Experts of a small language model.
Experts: 8 picks a token, a sigmoid router.
Training: a variant of Adam for the experts, 295M tokens, 4497 steps.
Below are experts of layer 5 (counted from 0) of a mixture-of-experts language model. Rows are named router (the router's row for the expert), gate (a neuron's input weights, with its number), up (a neuron's input weights, with its number) and show model dimensions 0-159. Each number is 128 + 24 x the weight over its row's rms, rounded and kept within 0 to 255. Numbers have three digits each.
After each expert's rows: a language model's description of what the expert responds to. This comes from a sample of Wikipedia text that the model never trained on.

# expert 6
router:158126132122118130141126112127124131114176139123088128130134114140169129152127085108110132163128154133071125125153089171140145131139140163091108151178106117176156119136125127141123135095123111106156158129125119121136137075095098120104145113111098121087170145139082130112121141095092127115148106139159164095136137117158150139121140147099125147124135143101118152145108096122106128096174157115150141174157121101107148153121089153146116127109149139151129091152155171188123117103122149
gate0:128150139161120128137101080162157132140160150141152134117130127149126101203075160125131131098077126131088118107130143148132182131117095118127159127090099129136146139164156088139129163109153089094105114081148100122169153160185132114143142142103125125107125141107109112105107162151105140091111135125108105132165159116117135126091137085153144115108106108084091139147137098131107151123084157121128125122109165095149130146174096112176153111120103141162135150118094142090139128145128124
up0:103127157107125119097136131119119116118102153126119118152114136127141140185095118137104145123125166126150133169154109104080132123073130137151165126135115108144151103115139070165132141127087101144166139106125146129113085147137125113095152136128076124127081136132115153109137121181111085124156152101141091122086147119138174139080130108159181116115133117158118143195138190138106127154123137118153123155094150097157127087100138148179146129164129169165123121101157157171124134111123103
gate1:087077095112166111078115147115151135167135123122168098123112126118149098153108122109123166120130143115166126141143124160127183180115097138119137122137154140156175143139096164122121116106129072142142105094142111114151132142138120102132102156129117165099128139111122153149140111119105172072141126113164081120147114103126128132098129087126127119093088128107120149131149145185155134101138132145127096136120159113130129146141147100162153101135131192095153109134165187105148112116120110
up1:118094091153174133122135156104126130155157138099160100121115096123165088147099077120146166187113100134137098125128121135124167187128101124134141093115159131108202147126112183093125135102130102131094131100122136166127128162133090108136094148128112174125139125114099145125122157152156143099130122127198073143132096118152112138105092117130139142088081172138116107137127127185132121106145134111134099087139153129166133173149157096131137127147127130122133111117108130117162098123165116
gate2:144146149140099127145127130117125130108082139104182152072106167123129129133122120138142106112124131115086152117137134105125157115123180100152148144157169106085111105113141091139109105094134151124133147086097167149126151152124102149142126140162152114166133151124147129120124136099106131101118086094124118152121104127145094119104114098152093141138125167104112138103187115104084161124145149116147151141133147162077104144128088134116142120152122137152116157160140139081102134107122159
up2:103152157130146147081154158138146129158093132125101131183104110134127140127077127095156131095159145151170122151145168118126135176091106112157087102089126111130135144127126149125129124140109091129145103149166136115133130125124141103136131110132117163101103171108148144139156080191129152146175131121120131128157121151111124107153131087120177142099149124151117158107122121148142105155118149165141098093118139161170157168115121115125151127133139151140102089114073090130141124156146088
gate3:127155140129142122111124138129080143129106136080106164155122111139136145140148108104119162145144142110123153130114098133165157138152140128146129113133127095137150149107112108138112134064133105124163147158088116125124148140104163129146094157138131129099126135134094132091154102171131093103125102168150146120145187159108127089101108121112093096114128185121093131146102133108105170138104151138104132118105130130115150117085121132114168140111155096147081096145111138092105114113139143
up3:130152163137107092081124155178098099157095114101119176169127093153174127151163119174151138149068108118129144122094138102102108166093124145130098137123119171106158161135147161151100146075133131161152162104174111102094117094122145124122065099136140149143102124098136097129160137146115123124113102084113142100114132104092173118155139122145119097145133143114168137112128096103116114128153190128089136158170154140130152129136108128126108158118117101116103139141103129159095157133146145
It responds to: List and table separators. Table pipes, list-item dashes after line breaks, and first names or month names starting table cells, like Nicholas, October, John.

# expert 25
router:125170148094123101114152102101180127108089117157134139086075124129142113173122148155086135096120123122085149117133161126105108147110154146112129115152099110131115116171123139164142109109148133087180118153106165112139155081088130087117159141119133116152167174137119124101140119112103135096147090127103168098167111132102120118142119100091104135104140164132139162120127128101129128128145139126127098154134166180152133146119117158155142111090130124141128079144153133131128161132140108
gate0:091087105167133068127136176158172102113108149111106148071114104134144131165119160123129102117135127110082140149157149144101124138162143111107102182145141120149154131167119132137095095115175148132102163143152089147123129122123103109111147114111126110148172188167102123081201117111133081091102096172127150094109121159153110081129141120120064130149110130138127170144145146097170149150168134155093120159138141125125126109134137141087137114098129157153146119143095133123113167149100105
up0:161115169136123168108141137131125127144161109106181133203153130175155174112163106104155119142124158130123158147148106125110126110124147133127090109140118152104114148153138105106148115096086125145134087143100153143147096116152108126117133113167152169087110121128152134137088113155158145127146141084146122138134126127146143122122125161117131136082134122131130087170115109124141082125089102132155127128126130165119134183203134128126085169168146136184141126090114110141152124113126116
gate1:110157167132103122147129125086137122104115128142143134116131128155127112181080098144101077141178186121111129148128144152110088128127117100161181127113123091150176111125126100120139150146086124149143136087167151085191121137130106149134125157153135158168149154145100118139130145209131151157150069100091133095128189128123154106142146104136103144140128158111137126140129144158120161143133117180130090112116151117133128119113148105096129144141127118140128171127089131087146146092119117
up1:177117140164123140128152129090145151099139126130141111145148111158142138101182127150112144155111073145163131093144116131120126141140114113132101148056125136114155133089124166148116164122162179162098083149119111113108121131130105138174139096151108136104110123146141130124175167091129152121124168119169184094152132158144105135122134139187146144122131151128115142107179124170113063142166141116099156129117139114126111151124142155096137104111126166106117122132116127144168101178100156
gate2:122174129135103137146148130124185170158117097165164108157141104151126133156146140114115139058160160130121110093119132093159123164118122134134151111157107108136126146102153101137141111070117154111135165147134152089129123162105120149156119140121136107118121138159075142157113151124115101108137129141128140146119103186104120145119124111121066112104104189134142118120108121149125112136104140098099116129140128137116081162080153148141134125159107109121136134124122114110124150128178166
up2:154138123136121136174165096143118090150147103168124144129107132131174084117149130110192154140147155127138115110138092147135116149145089111116120074135078145163167130111101136102164102148139098133118092181133144132143107172178117160088173114075120132133114128124090141110150117129151150142155144141097074091094136121150114099130133144088127145145132095121114135102141182115144125113157115097167127078116114107122139186134117116129110123112105143143164127123134144157130104089120096
gate3:151134120124128127113104110107111146114145098106157170160112134142157130166095130144119117092151123137129121138138153109122150113131158095152077088109109127117181117119116188136132126120089170130143132093059078136135109167129138102155130110113091088132152154119170167118183105120111131120123118118148138185090103140133093074110124100129169083061144179127132138169167088118114112096158136108157139097147133138110145115124094144110135156097119130076106170144124175070150117129166141
up3:125137199162124141122134111173137111174135142137103115163145168119116152135145123135163176152112142128159108126102148141179139163118138151119143141146145117130105152138137154117141100118143108118112136152154132107160132093123105150112113097126148150125124120116125123126136134139126158153155169088195144089155123164165139158107164094117080156164137159117116137125097145157119157126170117149144122163133133103118151154134107130139096119106145162147083161126109118163079127157095120
It responds to: Named entity heads. Final words or acronym letters of titles, organizations and awards, and cells in tables: School, League, Prize, album, OCC, 2010.

# expert 3
router:127152106138145155132095124100142133120150147109150149111099158109136141143147136153126129125128126128084128097150175168124137123112129116117132148125169135124125117147116132173122119106160119100136160127122086106135145105121111114087184135102107147122167179134096129135130135131125167150162142138151149127158170131142138148139151133121122140105135149125154197143132099126117140143146145128167122177147151153131163119118111130159124100099125135153126104122165161146143120104164093
gate0:120123131137139100106133132175178110158131115088158156139110141119105138168150093110154126132118123144126171116112151132111135123058115089160135144155130176106144100122135109135177122071147167177116135080149114095115126119122081125139113097108116150155127161107109121137153106154137162132159125109148149103120148153125130121106157137126167155134149125116080130139143092123146119143136119107140160130135137106102094096115104114115116130139102145130112161146089179105133113133146151
up0:077102141117158125088117139151178114123133099150162112123123129161150133089120096121136130120151143141116172095129145143093133118074112151143131155120099140134112115167108105118123161073122142117113159090139077125108152111137112121152109132075100133114107152123093131143162148121133132105161111097114146091084111135131138107131126121118140161159118088126099137131088083121198136147138093126112136138131166092111075087102114130172121083124116155179149135138164153135135136155115108
gate1:147159141140204137123135122137085132143162157074131137121116074124114164102114126151158131149105154191163136124120132109126117130111134123139093133115138133119142113103152132140121124134157098144121161132140143140143165112125122127135166096115126110178151162138127078112141162164089188111132135137186126095174130133191135124132153114127153129127120147112066172184116140115153135157152144159126147139123110148144152110207132150152108131066115128109121113164115138132153110124104145
up1:147090118113138137153099137099144128108155132158092109097132135137075110122136156100100159138141101121082085122172110137158112133121132126100144081112127131134085146104049103161124087115142062122185141146120072116143129145167154148136053185113128137104097109095122134094134137091118104112152161114103137151089120122115118148166115160173124120109130126119194107116145138148103133132137148105136117118136119119141093162088115094124133124096127056116147144127170170105073142132141136
gate2:117129131130106164122169155122092155133111157102120141107126111144116110097146134103182122130123162107121146117099135145122121164142113107081113127121155133134119086153139130134132103151170123147112107162118136151136159127148081093127133122144108091135152136122082097122145144111144140141156149149123157130090101095107104104126172093166155186159126115122146181107199093121128138152140126146141140119137149157125171142151160128125120112127110109144157096099136136135144156092100165
up2:122133105148090145144109147097153138091168119144118126080137133105137141101151126118153143154111159153106138091132164154091119083134133117132092136122144124095139105102129094145122077113185125154113130114141114093110145060145127078096159123147140107133134128138050135088139143147157108173096127134137129157164149079086119143144119094176134149153146107141124171098154107147101105172139145083147109140119154173112130125121134093108097112116178124151148089108111106130117150139126156
gate3:154115096152138143116111137144105115162125126121167150092159124155140145127173116131132163126145098104168194206139172129099106101108122121091070167122137166142150126157144159125121137110144137127156154136137123099181129140125106143130051117146120108158059138138125112151138134114150093162119151164148109127111133128136088120147155135108145139108138154116072138153107120096106137143156130122135138141095134130116124188116091150102135142144123117131130097185121138143128131135141092
up3:118128114100082061145122140129151145085113140150085138132102109116159118145102134127142094105075133113090097124120124146160144156118157132101169119187092101105104127105125083115158106147142141131129089102126077125101136100142152097142147132098133134109165141115164176089111112142133172099157085074117110109132148134107134144114125108093094121146111087110150108114161129112152093120119121154094130166119101112135131130124155127148109132132133142101142195065126120125137121104125155
It responds to: Infobox field colons. Colons after field labels in infobox-style lists (Captain:, Proportion:), plus coordinate symbols (°N, °W), closing parentheses and taxonomy labels like Genus, Species.

# expert 31
router:156071086156101156112105163113172159106206138115154135142125115149111140135138112120072138121135146110105115112125078152116172112117177148116095147154116117163136124124121126176169105102097156095140128133120105110149166125114076109130123163146127123133135112128098148125148170117125127120141130131131148124141144116119151101128141125127136128111114147111140131155150143136089113169145122155126116144156127100094106131153134139169139129118157120128158174164163165131090139098145122
gate0:177124142194092145138113146122133108098133146133123153129127125059116183119151151117153105099141163119168125130092143098147164140115133102122114121157155152091142153132114062118090115111125103107107124170143078142148148130092159102127143125134118136123118129129166121120086144146103120163081128089116099095138146127135156122099186158111130153139147113127130111152114138095115143136093128175135107112165132134099157133152118166083150114095135120158139160124102121152102153110089098
up0:171114138142142122134140093108117134170089151132165161163143123138113095168101111150098131104064124142142161100125114111108118121103139106167115100134142137139151112095107154151110082109111130128110140125155131157120150081077134123129122110136129097151148100138120119083139138198149130120126120148131117099117148142152101175127163131103118089136145120148133151115131155142103053118102111132173108119149146120138123187119132075134133139092087132123130120150081122126147140089141150
gate1:103174130127143145118125110168131142156143133163135136182134076077138101123078149160135120136075093135146138122133153157160107138113156139112126150116137099111109140102178131098124142113122135084136117116092130156151120145062084102136120154105141129120111160128140154114129132129083143146161145119109096149112114108105145085130109124113138127176172138136099145163126120115124113123133132193120086110115139137155098162113087179086109134114146112092127119139132126143107083108138182
up1:104152133086106112123100080103110146182115122120126120155154094153117113145101116121157092112118085127095128136139135088160091126121131130120172156122087104156131117138122107129119135108106140127169096113106085143131101118134121158162162140165106137106089148147096130107148133127100091142129157145143121127117105123153116088099169099119102117133162130064134115173172124123099112165120119152183124182171125093103085111114108107157096130136086128130121103196144100140118146132120136
gate2:134112156103134114154128140166119116104125127143128140187120144124146136136092147168134148136123120093147149145116119107106160108110137128131105137151098101125120139162136131080075115114153088111150115161138111108081153100134116111135170120112108145122122137100173122105141163150097095157116097109095126089106136127078172105099102137147153143145106127090153128099150100115091171124144126097128131130164123110142108133142129158148135143135181064114138146149106115149126196117151108
up2:101119120160140133167119148154101114143143143142114139151126128063160130137187124125158120142128109160130176150134108126126130124111098120067111137169107129106120109142135119116109146113155141115168148115109095139118155087146115141143126081148048154158128146110120127163150083050105089131079100122114115099151108112124106157119168151116100131112110086132137126139110055106148134112131120127107140102145136099131156107143122135159140141119153102129165140173109129133148119120119124
gate3:153124118084138076134123098081142111124186173098101103123095167161127134155136117151073096136198113105137135154106110168164153091118107140141116088127138079148129112129090193164137106126160156113121144165105120139135149131115137135159124115148096167112115113108127119109130135085118128138113123162124115116128141094140124078140113171123114109102125142112146119157101092117177115145122147144131131178136089120099129120167156090120164109131146140120149150094093112108111170123112111
up3:127141116099160106143132142127099110094090126126138105100108145107091152103145134139154117104136100114178147133119147179132042125123143164116114138117126115108175176109154137117141126154149118148140115146145128126152106139118157143099108136117139099128093116135126126129081101155129098125101119169116097144138126094109127165131122135126129119184101145140120128108106149124133135117146149106156126137128076138181089123110144133143122130116071128105122110124144123152110130136125149
It responds to: Prepositions before objects. Prepositions and punctuation that link a noun to its object or begin table cells: of, from, at, to, commas, pipes.

# expert 18
router:127110096114125148108123152093138132123150152081135139141088129111175144141104106116088135134132117172120155159196153172141113128122137127100108138111097139149134094150125124148115160140108131099135151109110076109131120143135116090158134127130092127191139183129126167130139113112098129138153119146138126153133148159153103130119187098135128152135099136106129186144134087104132141145106129152107123156107147146149149126139110159158138101099111176154131068155142141115091139142118136
gate0:082161113087125129134119122155113102143131172140129115160171138174122140101072162130134126104134107103150170181109166171111106099126116140152141120116121145153097143181147126129107146136061157105140140085108133122121175132111139152084132098135166144128130128117116130144102156134146095085105138155114109161123149141150140125118134109105094102128103158103135099118101096130136178172098087143157182169102130119131121145125129136123182143107078128092138148170136144100099117113108105
up0:128123106111090130169092141142118145178119121120123152137152134101108149170098149152142107094045116132125130136133091139102130102138128110121130158151150159083124131104128143115140154128110134132105131148151140089133123110137111102157156169136121142127121131119118108153133150136081135098125131101131095128097126100163091105143074100150137131089137144159135122143134139156127110100104116144121140155129181098149110177077131124117085101161108155126197091125154130145124085113099125
gate1:148147073147149118150102126132147095177145160122160109161134151112148130119086122161132141102128109131151152138129206103163105109121151145097108089112110109134096147109151149121134161135122101108093139125158121149144135180169101133125143151137143124134110149138146153133120178090118119128132164107111104105141108126174136115153113080135114142096112178119179128116159108132147137142152183129112107165145113174124146125138107098090171125173130159126113145158136140124104162101161103
up1:138136184121107156111143176091122150060115115156116136116110100141119103159125120133117139156148138116101103073136105125107147157114122124159139151172118127146149121141138109135114116141133145152176113152107149123117143088099153142162089115144133160081151133099129122155134126167140137124106133144153138131183170125091115104098141146131099120150174095142116137103101154132102093118105088119138091072120145113133083139111131157114087132146157069131133107075128139145127125153112128
gate2:180142139128103128141119088105145152109152168115160154141159091158153115124143147130141100145115108136128111118158143173124126146124131126136127138090124124136146110122104130132152150099117129153091100121156107106118103103143107126117140094178121115128135158114123119121126147159085111116129132096092100117150095127110106099121146063160166147107163169079118121134145126123140149168166100122161128109174115152086133141131127083147094083127142136096098171143145115139098143131135149
up2:142101171144074150098106107102095134094134124109106155105122178158195197091109130158098109108139150111106120130131161096120145151125146124143165138124150141104144143107117128129112132081150091126114092124149188149103131143102088134143146141113089124137190129135120164090123177144123130126147136099123160123119117106125140124136138128091098122146158108128122110100117108132167121163190118119120095102114100092157128090117139121153125079097139130145134133108136138150084103152170126
gate3:142152106162115138109166164123114123100134087137165143137111074138158094163103086121143145162119100119143146108140126104106101140094115110133095128117123102139146088164133125154112104155119176143092152085143093123139066149141163110128122145126107100112138114132090142142164149160131118142151179121121111121095154120124150117093175147121133127100142168140131170145156116123128137123145105093144101137124089126108119129115122157109153119110148128129099145126146158164137109157136145
up3:084124137066137122117115096131142125154145149115099101115151152119123130129167162122117140093131140144115127121128116146148145117159134112099164118145120152137140172070106141127153142117176082100153126145110164114153158113092072163137115133112111135133131131122169092113150125113110154099086103138143170131158118120154111145134078089116102119180132114124101130133145152125107120147121153139126149108139154111148126127126125101163108113153113103126120092112119076097116128084092108
It responds to: Sports tables and terms. Digits, dashes and pipes in sports statistics tables, and sports vocabulary such as football, League, FC, Apps, Goals, Championships.

# expert 21
router:136101151155113159129130139094130152107158142115135108156131134120147116131141122084084156141146092130112139113152157171142101162127100144139137100158117130110095076174084105137140086111123147090150118100090133127143128155105111130139130117157118148110141139170078156119113149149126099154108082114158161108146129115133135174141147131142108141128137143131125145156132149114116105154148109141151094165143146125138153125109118160159154081163164165136120074164156143113102131117139106
gate6:119140102143130119145079135103175140163140121149133131116126165102140131123112147140106128109139166148122138195134144132147184124114127156134117113112104110174160137125158134126135160118098095129139160096209110077154133113163104097152094076140122125157130135089162140126183147116122130111134106132146145130149124140145132102133139104107162136118126098128119138135193142111120134166140152164126106153134138154158119142149138157155109113136137130105121119081108150126115141104128159
up6:145148099149155144138102120142155144149154109133096134124132142083135141113133148144113098158103133107139130147143137103145122165125142155128111097132137118144116135094121124097089103136111119110176092122113132143136119106131117136133101073181116142129114128155126119137072139146129141157113092103120152101127151135141165161164147123137123128111112153147110128110176117154122163157136152121111138131170135125147162132087128144127152095152144137115161144104139101143095097134173177
gate7:112140111169139106144164121150146091148141112083117145132083130155162110134128140123084146115125106130150158149125122104141167139109106103159103107161095155133154122158144124149109093097089135121157125089155124153125110177134127101142135140165098102131115152132088093081136153078150167104128133130126123118125104125154121151087123103143154145099097130104083139132140150157109092151124097177183140118095169118116122142142118164123178124122087116147135153141106092129137144145100175
up7:129151104181152125156159111124147081157126095117116108105102106158162107111136165102083137073141099128165153134138132122156172155107121101143134117166105157113115110159145147123097122104103123116119135110129114145111138167137124126150110144190103124168115132135112138110152172096153144115124145143158120095129140106140101137101122121127126161106145112129097129138158147169130089163103090137168122103105159106119094129117131157148145120166112123115106150153115109171121142108117143
gate8:137123112145113159095130113114129135138167111160111136142124135137119118165155131103108082144146162152106127162131134183110141156100106139100125134121110123115159183145118112123158150112113068106084147132121145122155135083125144084096142141116062150149163130133162111114118149150121132119107128145149105088127131137125132085139132132127160114183112146149148155110142164130110122107170090185138114147111097148136161131080143122136121111098128175121159142159128155141129136103113105
up8:146146179138147086126126148153149100101119114076121146085094066093132123102105113128151143124116095135157100128113149145150125099130120095187098123130133080127115116090131122111098155119130144139154098154149123129122103190136124129133166099163192093147111113118139103147133133129152127136130111059120141173103135095117122112130118129097165139108127127102101134105096112151138167151081136124115164142126151094096131155141122116102167141147150125139153122112129055097138114149119151
gate9:128156108128122113167112139151147110155070129140127161133147151105137138119096083110124114135143170143131150112150149117141108143108167101129090134152122137141133173176149137142113128123159155101125138161157146146175149121147172117132116141149118116129136129096133123076131149166090110146120144101096132136159153109126142104132088088125174129153098139151142112124179117125075162137137085110149093122139109169153135103104146087127156118142120079141126121143136164129129142114141075
up9:133098129126132112109118120134105127137142169127103176136178201166171117125107118131101136141158136173100126139147147137136121142135153123146058115091158146162133159157097126108162154146135146145093100160125149129200132141153155151130104126147138140101158131123083133102119096158124148154094104136170182090103122125144124127124094119132131150107097127160135096133114087134109159139107093126128128148120123109122129105150143088105130090151099108167118147125113135124073134098129098
It responds to: Leading digits, possessives. First digits of numbers and scores, like 1 in 1–1 or 0.732, plus the, in, his, their and possessive 's.

# expert 9
router:176131131142106162127129118119148116090158154107095158122119130107154160148128107122088144157131172165123161131124113126135098095129122146107130146182118140158167136139082114174136106104136135125157128136129113126138135077107152099149125150087112152106166125133072146099186113096085102151145129149158089076132146130148104145134104101116138143106158161132165114150138114124112108128169145122164131188110119123132143133148105146167123141078146103190125130183156164155073151104160109
gate0:149146131143133137117144121107111115126163102104172135102144159113137156105125113130130125149134132126145164150151152118124134114132124075132126128149097139148133100131108143113094102150127131116077118141107139134125136164106122089136090155139096111138188110126148132108123180097094125129114124127149185136091147130128125137143109094116099187141142171107076136109138128148135136148137138131111129142159149134108146145131120136180123127083110125129117154148128121118103138139086140
up0:165128150120105121096122109100134139102173139130112153109126148097133168134152144102126165155135112131110136158101126129087129100167134150119144156155100122104110110118109153139104110088124154124093121186097154106086141110102141120137114095141116124134183121117098156108101139140089098119122122163197109096116172099127126098134129116137132163107143133111112115132106111118111149143121112092117166152135162134144086164110115130129132115075103165125160135152138117186106106139102147
gate1:166149103119095117149122152142119115148139104141166143122129140116156123188135137134125131119088116147167093144125144143137134148153170109158088117153097105131187168145161148130129110144149143129161124153128147148174128116124137100084169164175119150141170142120156140092183103168149147161149123143104156112152150150097146105114100142142137141117163155103131117151118112133132116128100127121146085122116105123117124131167111170113140124139117108144132077109083109136137149078171144
up1:143151105095094114131130142151078063128121141125116153109100169094170093148115109136143101152109076115138107126095149115108086152153168121142109084164102128096155163118147128144125105163163163088136114130113150142176136108108108144117168171157152114124148131125138161109142172129134127130143120153115145109118115113084154117172111111138140149146150154084149140173137108151141107149109112113145126109143134136125112134142128126118151148109103141129123095103104125127097107108124159
gate2:145128170110142096114143168153176135100102194127103112123120132139157091190098164155083142105143133147114110131101154168137080110096159101096126131138102035109137141111116122110163120108115117140136145130127115127122137155116110070095118099164120132099131158148120126109127123141113157135141174122186108104132134124155120128118137074088114169117125145148103143122143113164152099150145085140134133150145149168123126138151112113117108084113171138144115124068104140112146128135096152
up2:122140093137134118177151118129116129134123102092152221128110104152114136147131075155177095118098106096146126110094129133125159125144130159126115102135130150176130153143157124135164089140156199155164197163089117101131160101128124187156150143141120139185109134108126118124135112124138113120145102154151101143158101128114116125133146133112153129072136167102140139095124148092116152131120149120112113103163107147091123167129129088167118167154121122135143115151122126159119142116153133
gate3:135145101141113115116131138104125142128121157120113125141107140140171117162132135128082113099167176154112111186132120109110153123126130156110147115104094083112164131117154116142155104114141095124129157127137078144118175119105150132171119128109111136118135205110128158096161134118086130108134116105181112116159170131116149111120126126086129112086146120099092122165143115138126140166120147137170074159128139111157129111102116137190111094132136128104146117097107176106101176122125110
up3:137131104155147092113100134130118112142131146125096122112106121150155135152142127125085133114126144147142108165126115107109151095157155155107119140144123123123171126112114124161137126143161068142140131159110107165110157164119154120141130155134111123137136121052161158085139125139118136129105160099157069070123155131122118130144135135142110074108155115127147120112141167100150145147099113152120090138055115132154123119110129129185113114135093112097122111108134169141144165125119146
It responds to: Surname endings, common words. Commas, periods, the, of, and the later pieces of surnames and place names in prose and tables, like Mal-one, Gard-ner, Horow-itz.

# expert 28
router:154087123144128131123150163120160147113130139100182118165101101150130125130084122126110125110124108119120138148126169173121131125088116070136123146146106156159122104135141119165123119141135188096160141107149080108148170084140108099156097116115118105147114098157117159080167110142085111158163116123115124151152150127137146121150102119095102131134118160111104159104133129117104118136162161166125105143121146092117139118141113168126161094111145091153118155130150114112091163120142096
gate0:122125169130126128136136117147155190105132126135077107123143138107176125155117151134121119096155098137083155136156135183121143121151102122118124103154141145084131105153126144135158129099102120093161131150122092125151158174109135094091152146113126114098130130149113152136105179158155126130149095137148114183135125128095089114158136112115107129150113119166150109117116121084121121127114130086158055167122132124160121100145114115172122109132199131127137121081116131140179110152149164
up0:122191093134117135104156140125139174124095111114151149119135166127115111137117138118093118113154094134151123133124135095122117124177110114158138109112149135105141064157145137120084081084110203095141115121099112127152147161131168143140115120066150109089110121179129186144133132115121118131144157143129114142100166095106126153160122103097116078108108126142135088139145108118099150125122166147122087155119120117097084137116095130116136133136096123133167127123125108163126143094133134
gate1:124136165122122145097123124132135112132138131146159125109116159155135071145165115142134160105142166108104120143153146121123086107173117151110102108135154080141125141108130151130121105107137120090148129106117159146125092141123116124150150111119161110211113129137101075105122121100119193111147126120121125104164131134175131085180150167128182177121153106100129176160125077108134153079152164135127128087125149099118131101125142107114099140097101137128140140140149120113174075137127093
up1:142111127121112126168120091107135093146101112118125143145147140129140169129133142116113137127161094132149183139111092129147148167092144146084143138139122103128106106108136119120157098142092140097126107131131126149107095100053107160121100159132158124108172117152131140146164151132152128139107152104165171122130149113095111124122079128100086136165162131163122107129094153176119091166098117102110108148127133130152100124173160131136149100125121142091132150114132073115109126124119117
gate2:091114117091160120087192079149116150148100096124129145133104103170104108134147158198093139122130142108154154150112141141131146124160062098136137153112121132123169140124154150128129140122118154093141103099100121153131150148141121133138143098075135111179092148133133159141106119069134189140183120144135109152092123114120133125139127145099148101156112136145114204118142121096103137071126142128098091132089128126144182131119121119116120135083139095117120115138094111121141108118125115
up2:121152158098102157136118134126122114125139146166097109096154112122149109107168126115136157120150124162121162129107104095085117124136152138075111099097119115153091192116088110161142152125112121139109153117108151100069128115132146137150101132139136128064150102128126137125136115096180041092087150140140149149178107136119140117118088121128118108119120132121120093163062137131167097146113111121119143105135128161094067116131132114130118122164110173127155127111144136158115117133177121
gate3:118124111093117110132116090132114170140126178141122153132115120135144089153124126145101105141127119128131104112106156116125128128083140162123122118183130133106099156115153062116139187166118132155139156095123145145168138113157110153179169096097156142095062120125137152076123154118086149156137095076154131111161089140098147114140151131071151114098127157148113132113172104147105119106156122142132142127157117107121136120107105147130121115116148106129162152119110136094131121105107105
up3:138098086131103174108108138125103137153141115152119136157112105134137111134129134118104148124120147097151113140130128125098116116059141132107124087190157139107135114095127092130138119144139160141115129109092149110146156118153104127111125157133121124108123119084108104113120129124121155085110105122174155141133125119069163152136157094121073087093136114157160141143121128155125139148166159099153074144118138124146133106161125116137161119140147095127167139124091152133116119106143120
It responds to: Prepositions and verb endings. Prepositions and adjectives before noun phrases, and -ing or -ed verb endings: with, through, new, after, tumbling, arresting.

# expert 1
router:137101141146105157095146148079155170109200168151126109110130162151135114134119141129106142114170143158093121120161138169139111126093126103124129126145126089133153121134124164143143118106093127078150145091150128119137129107122120088115120105148105128129127121113076159094170148106109146122137149139151151115147141132158119126105139106109114162133143130152132151138118138152106105158177120139154154165135159089081132133139133147159137081091139121129125145117175142154102125132115087
gate0:130136147125131140086097129124190137125151111103086123119139115101149112153090131101134150144114119164091137104122154113134097110114169128133134114109103131129119071123184121181116136109124095136157136125080143147133085135081137099114155139163118130111137165084163101100123079143140170151145120122126090130138122110145108181090087050141155142141158102094127204127116135106131191170117135159128098103096140181163142159163112095123131083130131158156123114147119163090132137129099135
up0:172123124105174098142132140146123085132113109120121115162097137125144152133141104153114128136119145069153111138130122162128150148166109153134083117123128118113216162121094101119101156103119133100129120150114128127112147120138128112157164151111128125090112157118135157122134150111143106104164154179124166164140133115063132141159158190134168125123071129139117106136140113102159134093145136087117098159137155115137128124133145120141112127116148148087133109135168127136141118134136146
gate1:116150142122084128088152135122139157105126147104149149132129222117093104116093120125116139102116131122095132144109123158146133117142190171117142149131096115121216131150104136091137131122135164148087135141131109111122122098161146115114178142106138150140142117159080144137127177121100135136125111154150121092143117134158126147118104129124108143144126135122182104119145172123084152157128165166153155121086113136103146100123140122122138114140133143134102114167164160121116203141131141
up1:081127116114120130121146140139146126127131152103139156122099108141180094139102110147147118107104097108097124080129139159137184125147069107123117155131102126129109072097135145106100138131111097135121142082111115105095121104166114129170156098109167114145117130130157171084111141130095113161133122107139142151120132123152102083120165112138140155125148110129140138153167122106123081155070111155127142149110161106104110139103113120126131100149169147137135153085136145141140180128128152
gate2:152178153131117151136183127160164116103135137154147155127119116148158092159128106146095135130086162106112124128181141105113119139104125100166129110178129113130110122078164088141144139120085139135139160125130113106119137118159127117083127142105085103121111164119079096106139146123144115129112162134114156077164153147142137108119097096123097105083127142147137111163173117151146123098146113123167107136162149136104105168150090149094124139125119116150118156142138136104108124091122131
up2:154121107143140130150101141113106192127134112090129079113105136097143148107123127138155135152131118113142162140118110072118133106135097143117108144099141115140120120143130092142168104140127140096170126134116112159144091129157088142168156134197145128140140109127159148147138136118083159147153150152150154160132139168106121121140134158144135140142119109117111100132102154109163119142098145102115137120102135130113107155143156147130107137103120111129148136136081115108179131112108139
gate3:140132108084113139115127108129092083109144133069128133158146150105128168157159166132089143128131086149106138133132149155135156124151096128150121130126153153135110117132126147138097091128147111092102115133125131134121136135165101144111143123155161157141166143144146143114105113169102145140111181103111171113102182092135150131085139089145114090134148123148093154111089110126088115156089119130150145149077150174169151131129119134154110118137097147120091121159157099110114143123109118
up3:134104140112058118098152164132104144128121123078106131188149100175125134154140088118113085132104113110085097103159121136148134131173139111122118164127085108103121121112101102107140178129131125107132135097101095125131147109120091138112146116104118096171140125138211136122132107179116084157133176155119141158120185102136096139093164120164114128142120167126131168146114080099086113094117143126113146173094116087123138149110098138113106067137147133118092132141155094165123140160133144
It responds to: Prepositions after names. Prepositions, conjunctions and table pipes that follow a name or clause, often in biography openings: from, during, when, (born.